Weights of a small mixture-of-experts language model, trained from scratch on English Wikipedia: 166M parameters, 4 picks a token.
Below are experts of layer 7 (counted from 0) of a mixture-of-experts language model. Rows are named router (the router's row for the expert), up (a neuron's input weights, with its number), down (a neuron's output weights, with its number) and show model dimensions 168-223. Each number is 500 + 25 x the weight over its row's rms, rounded and kept within 0 to 999. Numbers have three digits each.
After each expert's rows: a language model's description of what the expert responds to; "comes before" lists some tokens at least twice as common just after its tokens as in all text. This comes from a sample of Wikipedia text that the model never trained on. Tokens count by the router's weight.

# expert 36
router:498509488513486536507552530483526552507464517552452527492440438521516524472513524466520506523469523505497512492506487513512470535466535478473518513517490500505481559509
up0:504488527468453488467509510495481471515514527492509537489477478520456511480551506515474484503464511515476497494468489501535453497480500550514516500454527533492504481492
down0:500496528515530509535517543550497493495501526495503520508537489494514494506463517493512499486541474473498546475456479504529487510495512522494499509509517490483538516471
up1:516467515504479532493511495512528487499511498462480506519499483494470516497501505506473525506505485506477533455516516497504526530486511519507514519556524544503521515525
down1:492512496435546470513492495588531475531530480529491480490513519516486532437498529508515477523497494477497526519543534498496486479470494530477502509510471520498475479507
up2:466496510501474513509523473482468538486453497525437461504504474504506527493501510497492491484482479494493495476558497522530493482545473509492503485496481489516487494487
down2:471537501534469489512492469530475513532475502473496519488508520492496448514510541487456510522506528493528510506498478533506465500497503507516525490524470479511526490477
up3:487516513498486501492522521505506526508471527513472506486484399480515539452506485458532494503463517504476524498493500518497489474465526497495523505465493487500453509501
down3:518471448490480530471497520502524458510479547525520459502499547486486530462519494477476470470445534480512535510515500461514518525529466495453514489536491487494515471521
up4:508497480447512519491558450473539445482492532515536489526486521500522496484478520435496508488468481480513483507465488479494508517537537475524503509471453511506489521511
down4:483522499496469490461523491488459518494489511497470508504456578500464480505485497540502516473518476512505492499501528500474521540491476424523551483470501506513466469492
It responds to: Month names in full dates, mostly after a day number or in/on, plus commas after days: 15 December 1906, February 19, 2023.
comes before: " ", ",", "20", " –\n", " Trump", " century"

# expert 8
router:485530461430497526520529496497510563473462514531518541484488456489509511499513473449520494511473489520486476442499508462466490536470544504480525482502511496572462510544
up0:512558534502494467493486499537501522502515538522446482493481495478465543503495495509508474508514520450481529499523489494452500500494525508506483500500512550480473509526
down0:516526543494536467511520480507554468540534525441496502529484503462472543511468508552530522501520538488462530440494505498560522495532513513485484507494447452521481464501
up1:473464499464491539508503461476524497466495543462471509514502513542506488502445586470480468512499506502481488498485480508444493477459489479443509518477459476513497492517
down1:497488513558501532516510448526524493513515470464485474482490492475504473489491473449471473489488545467468507468527496537514439506482468499507495504491482472478476545470
up2:490514492469451563509499526526472512536503489522497502488507489497488485493474445516516466534513488490494454495485495491512486544490514510542539456453476479554522554522
down2:506507544470449494477493473486486516461482483455515510510473497499504482463514553506500550502513501515519525545506494499509445509479501501498495481464504498473526469487
up3:495519499484459539492543502542497505515497508505502529509502511494451502495500495511526488467469487516530508452547483498504506554498497506498487482522496499481481537536
down3:518519496546504514520521519508526479476512514486480507467498485489450508471494502544504498500508492525447500488531508494553523515492479453519506491525519513473542502506
up4:495509501508527506528474505494482514505549550478535459541534468523509464539513497471515518492465465505511484505476496495477506524507503487511497484491509459546477519511
down4:518509469497488492522507541505489543538517511574520504501485526468525472485501506482495513505489491522505557481482502513476518501492515517507543546479486447492505501480
It responds to: Spaces, day numbers and year starts after month names, plus words in festival or event names, such as March 2015, September 11, Summer.
comes before: "20", ",", "19", "17", "21", "15"

# expert 56
router:490503502475481524539500531525522521489495518494497502469449464516496502513501501443489508499503557502489478494507485491554476513453533512501507536449494537519533503503
up0:485496512490472538526480532541503501499485510541459508473473530501500516490459514496481470508491518526507424463525479487510492522506525512535511494456531553470503483483
down0:517535538497523498535476445516517516509525517473470502522505511503524500439510515481541496490522528501470490497510434538506500474513486532504554489519489477482520479511
up1:467549523486498529523506508520467559498535520516520511503477538470448496487495502531426481485509468528518470525513514548526507592474511490476492519501508491506486484533
down1:485447508485476459474514495538531519460516510502494503541476480484444550487519534515514515494490481516487515457505489550524506497538482480516521539496519543457529476491
up2:511468491506497576461489482478485480493524485511544493516484519488482546506476506471500536518493504516489485469465535501519505498447497491498494508508520530509493519545
down2:492530544534512524476511473479526448470510514520489488495519461473514521499489547467510492443518527507480495471540467535471469502538518530476518528492495477503516509517
up3:509503494547557521540534544497529484492525518517502503482496474523531495514487496509492516500494500534530494477530496516493491476509527514498514492517481463540519493529
down3:541527500530540520526486473515514502495493433505504472483517527482506492499461504526517514477501492545501534487489502503492498511495482510469452508467461503482473549528
up4:520517498500503547513500512525493479497532538489515500502525545497477508522537502501494482497506442487525491501473495508498527480509468500528524522503500536479534471527
down4:531509501488491523527518526481469511484482499497481496494509457529505535491538505470539522537478497452525495514526538538534458533480516535462454512520520468484518479509
It responds to: Commas, colons, dashes and table pipes before dates, publishers or numbers in lists, such as Published:, Released, track listing –.
comes before: " ", " March", " May", " January", " September", " November"

# expert 28
router:520516490495492519522521500519518510496491509520516489491498476506531528473504505512489526520518519496525487497494497527501457531477495496517547519498460524499521518499
up0:522512489471522517515498512499487511496514472538548496510461459478479499502497508502531484531465489521502450507504523490439480507487486485477519478518508547445499567519
down0:512510526456458522492536484475482515485561530502533501508534515490533511473505459486496547515528509479515476516477519490451530542489480492497518478528482504508474480511
up1:487474520530515489471499462510470478523482510459461518491495471539519534461480490517510501492486440508535481462517502520510505539489513466507496472507500512489529519498
down1:469502530458505489521529466535468511492484480470492523482437516502504501493507557517496499481497494475502488505510513502491563482518504484500517523494483470493474511522
up2:545516524526510552531505485514480490468538511524515508505524460525465488477468510499515500497473532501528462524453488497550564483537515502489502465497506519513465505509
down2:514526486513473483481462504505481540463524502507538517471493528511485492498499513466484534496434505495478515518481507487511557432500505539484440468529534493494447494476
up3:488532531494461529509456507507496499506484525498545500482501559456518502532476539506465446503462521527494471498519502498480530486505473486450472529488506540495490519532
down3:488478448503542538515512527483495500446507498476479512489496480509509470499465499471517485488461525501526546554505512498505491485485515515494520477564487515498518512489
up4:495515508505563533495503485492464476504510522514541449489502489521467419505458458490462489504488533486449528520495501523531465454519485501523493518485495502515502511499
down4:499493487539534467488552477531472501484504541478480492489498517461504525515503487493504478503531501504485502523533502493488489505525519501485478525469479521527485476476
It responds to: Pipe separators inside table rows after a number or cell value, as in election results, sports records and track lists, plus semicolons and colons.
comes before: " ", " −", " +", " $", " —", " ?"

# expert 40
router:526521484497526498536505505491518549479476511549507504531489483481508515504522485488540520498463514494481473503510487473512499499491489507462508488501505502522496542525
up0:500491527532517474508507491502495477519488507507541472458493463481488502451526524487526536498507538564497495503476528482550526476493540489489464522515507537498509476529
down0:510511518477496475525502465501475491477540484485441479524552555509490481470492507520505524489512523520448507502504457546512479501480500506468504497523519470490528494511
up1:498533487500485491473483540516594515478480479461475511473481494471490521525494536455481493493450532495509503511477515500543529508491478542492526463486499498544506529516
down1:480507506494497492538495538497470536461515467572471521489494478516453480508523516490458513473489477529485508496564517511463535548528499493497486511501531532506496500561
up2:514469486491526488463481513494518489472484518495455494492532463525486483545522492463489503515520499531486461505464482518512488495495515483457519487513508512565460498525
down2:504524531484544482489479531531482507505483481554443498522515481520529471547515511527487468502459495497519468516488459522504479464466495504474493517506515472482470492509
up3:501504485508500496485495508519541482488475471543487525453507490502492514484508520506552500509510460460476478492517522509490484488542511477519495503494499490523517526493
down3:516480538501518512462494487501527515510528520516474525479527436504493532512474518522500495491482522505513525457532529508512487494502507491529473508455546544490515496501
up4:490523520482545490503548437500526510493515479543544494541489474490531491527531518496486464485522468484473508488530541518513476490544517508565511510509484482542487462556
down4:484526542510433487509488527538484527498495502511475514462485525519498494525510508442484468503483417490485512452529474532484481462468502459441487494528506466475510502489
It responds to: Pipes, spaces and cells in sports schedule and results tables, with entries such as times (7:00 pm), @, Win, Loss, and vote-count labels.
comes before: " |", " ", " @", " W", " State", " L"

# expert 6
router:458460493499449518535539535520496523507492512568502530508450482524499493509528506499537519496490515511514451472506507491493518484475534519470499530482470458545485509534
up0:537539463502515555498479507476471520520497501544478476528493525484503512482448498518483503503543489502479512487532522564545503481524507490546491531533558504519515501477
down0:514497476522491513467514485486516500508464512521493495476466507475503555497518494478537525473512557550497502463467482510482512469464506518549485545533519534495469498481
up1:457489516470472475504537511504483513517484489462531523490473477498486479540519525537494480534474527519466560468516485447497490481532517506510497532489488488506545507519
down1:522505542440540443525470522479473512499501474476513510506520474494497512496507486474482452507475485445512501477508478521531495458475484448509416516500470481466516495523
up2:496488486516444431547493465492505475484489529507518475504481532506560491527530473500517504540497479517478440443456490511468508513500521516497521512454529511506463509490
down2:549463520477501487486512496481494520506471512516463477474528504453510493514503502472539463478494501500455491516484476498496493487473537490501488506479470549537477458506
up3:520489449484488472524543489529481534483473423522513472471468511496467459468493467479475521512494527483526493516500469480485471521555503485505457483532486466486503541518
down3:490480481479546491528523467500525480476492514481501508491491489495533516506505477485465503490468547518484489523518472454508492518477489480476474519493452472481515534530
up4:493526501518480485535478519532480478519501509526502499491486474509508529537537508473486523496486557463450487498524488524503535492528538525519500494527514506516524528493
down4:562512542503455489544485457503518518549489493512493482491460529505482479542497498468491507540523515483552525488508455478460521494547514478495537491503495465513537495476
It responds to: Verbs of saying, announcing or believing and the following that, as in he said, announced, claimed that, concluded that.
comes before: " that", " to", " the", " \"", " as", " it"

# expert 27
router:517492462483505539514527513484526493525486495549505513486489506501488491502510514499564539473484527490466467447536521500522480516473462502502491520495506505510530563503
up0:518519475477463502530528505484464482473486531523502518472536509516484534490494484502499510491494473493519496492510520484528480502482493494515446486514498483476525492443
down0:498528501480474486496504538527514494520495510550475527494478474481506468498460503498474517530494465493466497484487477473484474537500481552514507477482485510516500529480
up1:467482493501499529557499462525516519500483487511493459483500480471544483511471519533503514499459508534490493521522548499521516488492525471521523493458508483517474592487
down1:505510508465520481475499467493491475513547489491496522515549534473500524517504524533509477509476515479537478510513508519469496487514510461498477488502494506474482454529
up2:486452481528548504556527531484549489488513488539470521475468496461503516500498510498494518482479516488446482429499487503531474457491464533505501521482503548506511527486
down2:535480504475471482529522473502493489515532500514509480515477488522515484532481498502502529496502533462464515472510504514465508507491427481498486505522484485526476464438
up3:485521543501524465466534481501508469487518495483486477512499493506455513516469487499514512457496474478509480458515535457521484505456501528511498521473492496493529480498
down3:521473475524517509540439522489529519510476478505478515526497528476517483496518526497502504462456503477444508515500573491495513519552527517465449519461532532451494531495
up4:477493507476519474471450466502506501489469527510511483487476511470440457533528460489480492485497573488474490525461492559516514512474472509506461505457477510509507509486
down4:465568518517511516509447526492510471468493478506525484502485543519476548477502501472502500492494522464479486489531523493528508498520479505499520502490495498494477537521
It responds to: Pipes, blanks and row labels in election result tables, such as Total votes, Turnout, Registered electors, Labour, Conservative, hold.
comes before: " |", " ", "|", " votes", " Total", " Democratic"

# expert 39
router:493504482497523493505510508536518531509488492554470494511486473512541511481499498496488560499542531528516487511471503473541479519473553502545524538476506488534511532506
up0:485501519540544497520474499458499477532494543523511504500517464555493502524491465529510521537529525483479476544495491534547484471522521533521555499494472502512515481535
down0:493497493537503552554499486488483441519520480499517471494546544491531501508525483525537527490497514498477519522487506514502483475482501530502475525493541481492491488502
up1:531502500432474477503554525539456494558530506522484512459518430470507480547520536532528510505492465497520492478458488533501535497531521513494501489481481491551480491494
down1:525508494508520520504520525502498497477516534490484476546477503492460520507501493504460510483481505506491528513495514509538485526498507516515479534521536524510503510480
up2:514532488498495505526531515504476473510498458505553565528507509477478440486505535538533505495508512497523526479537484491461477504509502487528514477469514493523522497551
down2:496503483486512471519525514537531503494520483532530487466500488524490473549496515523494494498482489529533465524514519466463483509480528456484510506493482458500481529514
up3:473511447490526502504511467488518479528527496519468527501480480520488515492528539503524510505478496503473532534530476523448479474484529497558486569518510496502504509517
down3:495489473491519461506528463431479536538499525512511491495521536511469524477490469511496470500509529487558457481525500456519488469469499505483524494493492495485485528477
up4:500516502517492495502510514539472422499490497493467508538496512509481504436513454483472493514503515535513537511428532492478476485510521478511491485453527494542518488549
down4:472485495550516525479503453478481470558508460481501541513491496560537554538450464474516516533485471460513472506487502497470489517519509478479530510527551504540509496491
It responds to: Separator punctuation at the start of list lines or table rows, such as colons, pipes and dashes, plus list words like include, titled, ap.
comes before: " ", " The", " K", " B", " S", " A"

# expert 49
router:486506480494497525508522547492511510478510517511514497505468503473515500510508500487529527490454537496518457455503502471514446518483492457482513508476488472508494507532
up0:542501464481522462492484532537493525435490491497481493485508486472478529513499517516520522524474537523491471531482499499534507474497467481493483504488525506476529508562
down0:502557487527482486487483478508544478501506505446478516485517456489473519462483521497489509538503495489476516515486487562520509499504520510509498492499499497480544513458
up1:482513475483515523509491557477516492477455488489475535480490517511450512495553463515446510479466505510531453484479508508504487439526483509486506501481501528465518534512
down1:511523472493506492497559530493498496441477497508454484491481468490479524518502468467497505537497468537516470535524479534514476506475490508496507521489461498528510524500
up2:495506480511496511458537476530526501514498510529479460519490502523491520466513513514497497479490455533498493466473495487553530503517491499467507485488466548465545514506
down2:514541489518545477516520476480466496535491465459496461490470507538514511520517491478501504493513546550488501543497489500523490487471516520539522474511511487522482451462
up3:498520497483534476494492499511471515502535565522518507506514513485495509504452541505459479507484539441477507473490563486490517505518525491476485497489512498532469539528
down3:506485526497492520523532496498513466475538472480488521487513492512490521505446525476482518460501478506508532507480517469491480495503509516559514500527526491534554467499
up4:478503510506513510497496517473501514516444466502491480515541472471522477504495479516496508524556504493475477490463490476473497476459526510498504482476517513453516513481
down4:548462490491502504518465517537507509486501485490490454497499516527465522455516502517524508492500489510452547546547519458504477475543497498483497545475422509492507473472
It responds to: Pipes, commas, month names and first tokens of table cells or rows, such as W in game-result tables and years in stat tables.
comes before: " ", "%", "/", " ", "*", " Ret"